Experts of a small language model.
Size: 8 layers, width 256, vocabulary 32000, 29.9M parameters.
Training: a variant of Adam for the experts, 262M tokens, 7981 steps.
Below are experts of layer 2 (counted from 0) of a mixture-of-experts language model. Rows are named router (the router's row for the expert), gate (a neuron's input weights, with its number), up (a neuron's input weights, with its number), down (a neuron's output weights, with its number) and show model dimensions 0-255. Each number is 128 + 24 x the weight over its row's rms, rounded and kept within 0 to 255. Numbers have three digits each.
Before each expert's rows: a language model's description of what the expert responds to. This comes from a sample of Wikipedia text that the model never trained on.

# expert 62
What it handles: Semicolons and dashes. Semicolons separating list items, names or numbers, and spaced en or em dashes in credits, tables and score listings.
router:152156136123167108080125098135177130127140136142173138156136123122145113145156170085133131098106092089105143091132117151101109111111062118131130141122116148148125137106147140167112149074083129144121065124160138134082147111135126088164145126078099135141095148137148095142105116160105068125124138146123118155146127119127141103133114104112139153124087157141161168161115127129106112137195115113121109104106162125132150160101112137138133135155149118117092131103117215127104140129170109097146118157107140144121108139114116171136131118115109159101035128119130133130138120095100079114150167150161120175100095121119135149092125124132113141120133100086110124099128168153098096114136154139116157123129132145141142117130100136122146136117146149137132131144089125132108122139130132
gate8:113138164132105133120112170096093119124122117131154115151095093100166176135074115165145140157104129122118124120111171113129143134164129112132117116111116115145104117176103100131114161126140130158147152072120130161114139171100110154096137121127122108134141128136094132125136121120153175067189156126127106148129172090150125163159093144171118110149132136150163144142141155109161111085117167142137135106161138172135164110141133170119100171136120114141144130149138115119123127112105126129113105115162143112140136112145109116112125158130115116181150135123136165171087166166154163109099113152130104110157153141172117130157134178125076158100150128150101112125119131162134171096131098072124138114132136128157153112114157108116161137148114157110120156148166097091100094098152122
up8:157084140145126092161149123114129171088134111082135177137138146101149088149176130121144130113164112176125117136170136135158093138128095158119119108169112151107124147139142111178108148141128079145167112205135198108116129128132132117124119147155172161122135129111107103105142213113106104142106128100099165076091142132129138109110139093098141141146121144100132134120137093129107113125144083125103074086139114136151138125143125148117117098159125166127183158163138128086127122089179139136152168132154121162135140115148137148137126120117149128107121105119100111105127057128117153139147122119103151124115131115114104132140141109120093128148132138141123172144126115137127144154125132137149132120120134121138109122116043100141102105132124143137107137118123100134151157145128103
down8:090136159136085141126145110150117129119120169127153110110143088130081146142123136133180152136137148164132117084139092136121112141121070151132087153143093071140083143156135146098163157095097115091089155131095148175095119148129162112128107122166101113119138144140145158088173155145099123136145135138083159123120156176097114074139110116148117126159088138144120161086121099127109105085137140093119176143128130131081171150153086127160131127169143120176144120105147095111124100122104152115178133111134137138129124112156150163101153098123129098101124126157154141101125092136159132111090114149132148155170147091124113131114120123139144114145170131100111100149133113122128142138129145134115137149132076132142120138129133085112143158135115131083157132111125114141147156150154099

# expert 2
What it handles: Verb and word suffixes. Word-final suffix pieces completing verbs and adjectives, mostly -ing and -ed, also -able, -ful, -es, plus the relative which.
router:132156112110126143141097136152077117116120143120085138133135124155140135127142083199154114141088180157188098124119113128106131174142147080116153103145141137096149147134118124135151137098125147151145118150120115096165109139131127161107092103109158144132128133091130149141127117142083114107123133118117119158161135109122141124117134097117115100128151181153102109157148118156112116102089126144125117088126146090121122143151142147137119098129165135124097172130085101128116147102123115123191129189171145113118133129143136127152121110124174132158149106132097147105159118100084136153121080105122157113095103119111125093182044124155161081140129118126103122087127077112148142166139128130092117108133119114107119163142108137132113116118156133114154096159124124103089125174119153
gate0:136113113175073135104124141141096184120142072132129145139159165112125108101150143163162131126169146161088120144128122103161109126113116140126167136126118143136135122112128100119151158107137127128088151139125141134169140129152096117164135100148135126072139134149089143078122158142140088124141108094073163091175106122117151086117105147088140126160117166093125151117101142133172155126157107159100171116181160103140139149152102104120124084110151154165127132183096100137140160078123132099137139139114133109109096128126133131123132140110143144129149115175122134141166115124126119122117121118097135087118132152112075130156125108152112145102119154105129128154113152122115135167101130138109114127117137173112161098132121135167147143160162154138108112149136136133112168065070125
up0:152126169112139128115118143132124159127109161108100123104178120090084152103120100152132145116158115140128109134174115154143096155123133133134113132092127136149118141123088150155150142110158161130114109122097122158113144117132063117116171129079144154105144110123091118059127170107109137154084135123121186093127138126160150126105114106103166176149125149132137153104118100114132141083118092126097122119153167131149144121145121080114112097097155152144147161144111112127122144120097148071109155165130123168134129124129136097120127122112153116151110129177146138137114105138106102135120108155108159127126104129118051082161123162133149118105109111122118106119074102080146163131126133103123075142117137142121189141115121125183103112124169141103121106135156132166120128143118152
down0:158137119146126070134162120139125150145143138166085133073133116085089186144184155160108149153103172103129063121113156150124088129156140114145130139148127174144140098113094116119098110157151123110125088136124102091102119127101110138131128149135096150160104128138160110127152138093152133145126140115178139129185087133141103132143120120117118168126117123112102115122106139151157076103093127125125119095144137132149146133078194135118104157138114114112099110149142138117134144146125082146123135135126103151159124112151101102127105119102153131122128093114181096128094104112100120083107142105120135157129117154158131128142112131135114111175197134159115109095122147102145142134099148124138152137090119116136099187165096123091122172133130116115120130143128149095115095135129098

# expert 13
What it handles: Personal names and surnames. Common English first names and surnames in lists, sports reports and credits, such as James, Smith, Robbie, Bowen, Washington.
router:115126128119131168166168135105173117175108110128089149112141125133138163124149161125127101109141150183090138125117121137133112116119101150127138121171112148094124159105146183132104147151122131129102089112164120118125118125114109127148151108181101145137143153103123152111143104083122118136118132144143124107112157140122160102122128101179130117147084218120140130103106125144134114111102104120134139058113142131131115176146153137088125141155048108134170102135054123143137132136116151138139134128122148120153148159096101149125121137124113121094154080125109116160098111150142130071155129117135137156180185113124102113148170105128149155140137131129128150135136080207132155119140138141118137147133077135136141120147110091127123130141097140133094112133119144118146120107122129
gate8:175144145164158145162151114129072110137145149135134156125127122119137109148132109164118132100129093115123160127127143163152153120140117076180120139131110156122144134122107142115121166131143128131100134145109115157135136139149136143185156156134103125094170116105138178106144112107145140115114094162118122106112095140137134188139139119115048084151139082119119083102115140125147152161135120167098144166154168137132093147138125121099137095163159134147125117094127133116126113144150209111150123141155150125090113127122150181167140103135167128130095135122125140119132111161125144131121095119096124164109131145151122124107153122108126160135129168090129143150090156133139150159153142124101172072135137166117104100154111099116113136095107172096167125097131093105117159121154161
up8:112126123135140109146103164150141167129129150135114119066154132115110113126110118117131135166123102128114131100132166134105096081136160198162109130089126099145124136128113150166188117137167144108157121155110156140106123155148108116096125126097130139128150170153103153117163142123070098130141126128151145145134138140139153117131130108119158120170104134160144156152162099182140140101108134154147121115074089118137146133128081203132122137090111119120114121124120155128133147143137137169116132091155091137140111141137151065132097154134115134147117082150116128115120129125137128162157170162175139102124159150112145087126144132129129138141171069090162142142118105154124151101111125137177125140153093135113177170101102153117163094125094154136100150125152117110107110127121108
down8:121136115141160092097150140108154110078104127159130154139168100150111099121142118168119117066149082166113085167132101115086132111133099115146119123154143132116147101124142111176116101087138139148185133126159108118131189111099105096102084137100130084135127139154154114142134146163130130097129149166117112163117136167132082127171108147127109165137084167080136109139108131115115099147096127082099176096070078113122108116121125112145124115135162138128085126122161138137145125167107112137105094157114123151124119164124124121166166137134109109156119147140159122140135122147105143135152164158160115164106102158157168135087114147128128100118136120114158129110123115139130165135148157103103094170130157090130128138129133146130134125136167161142090144133137141155131138158137107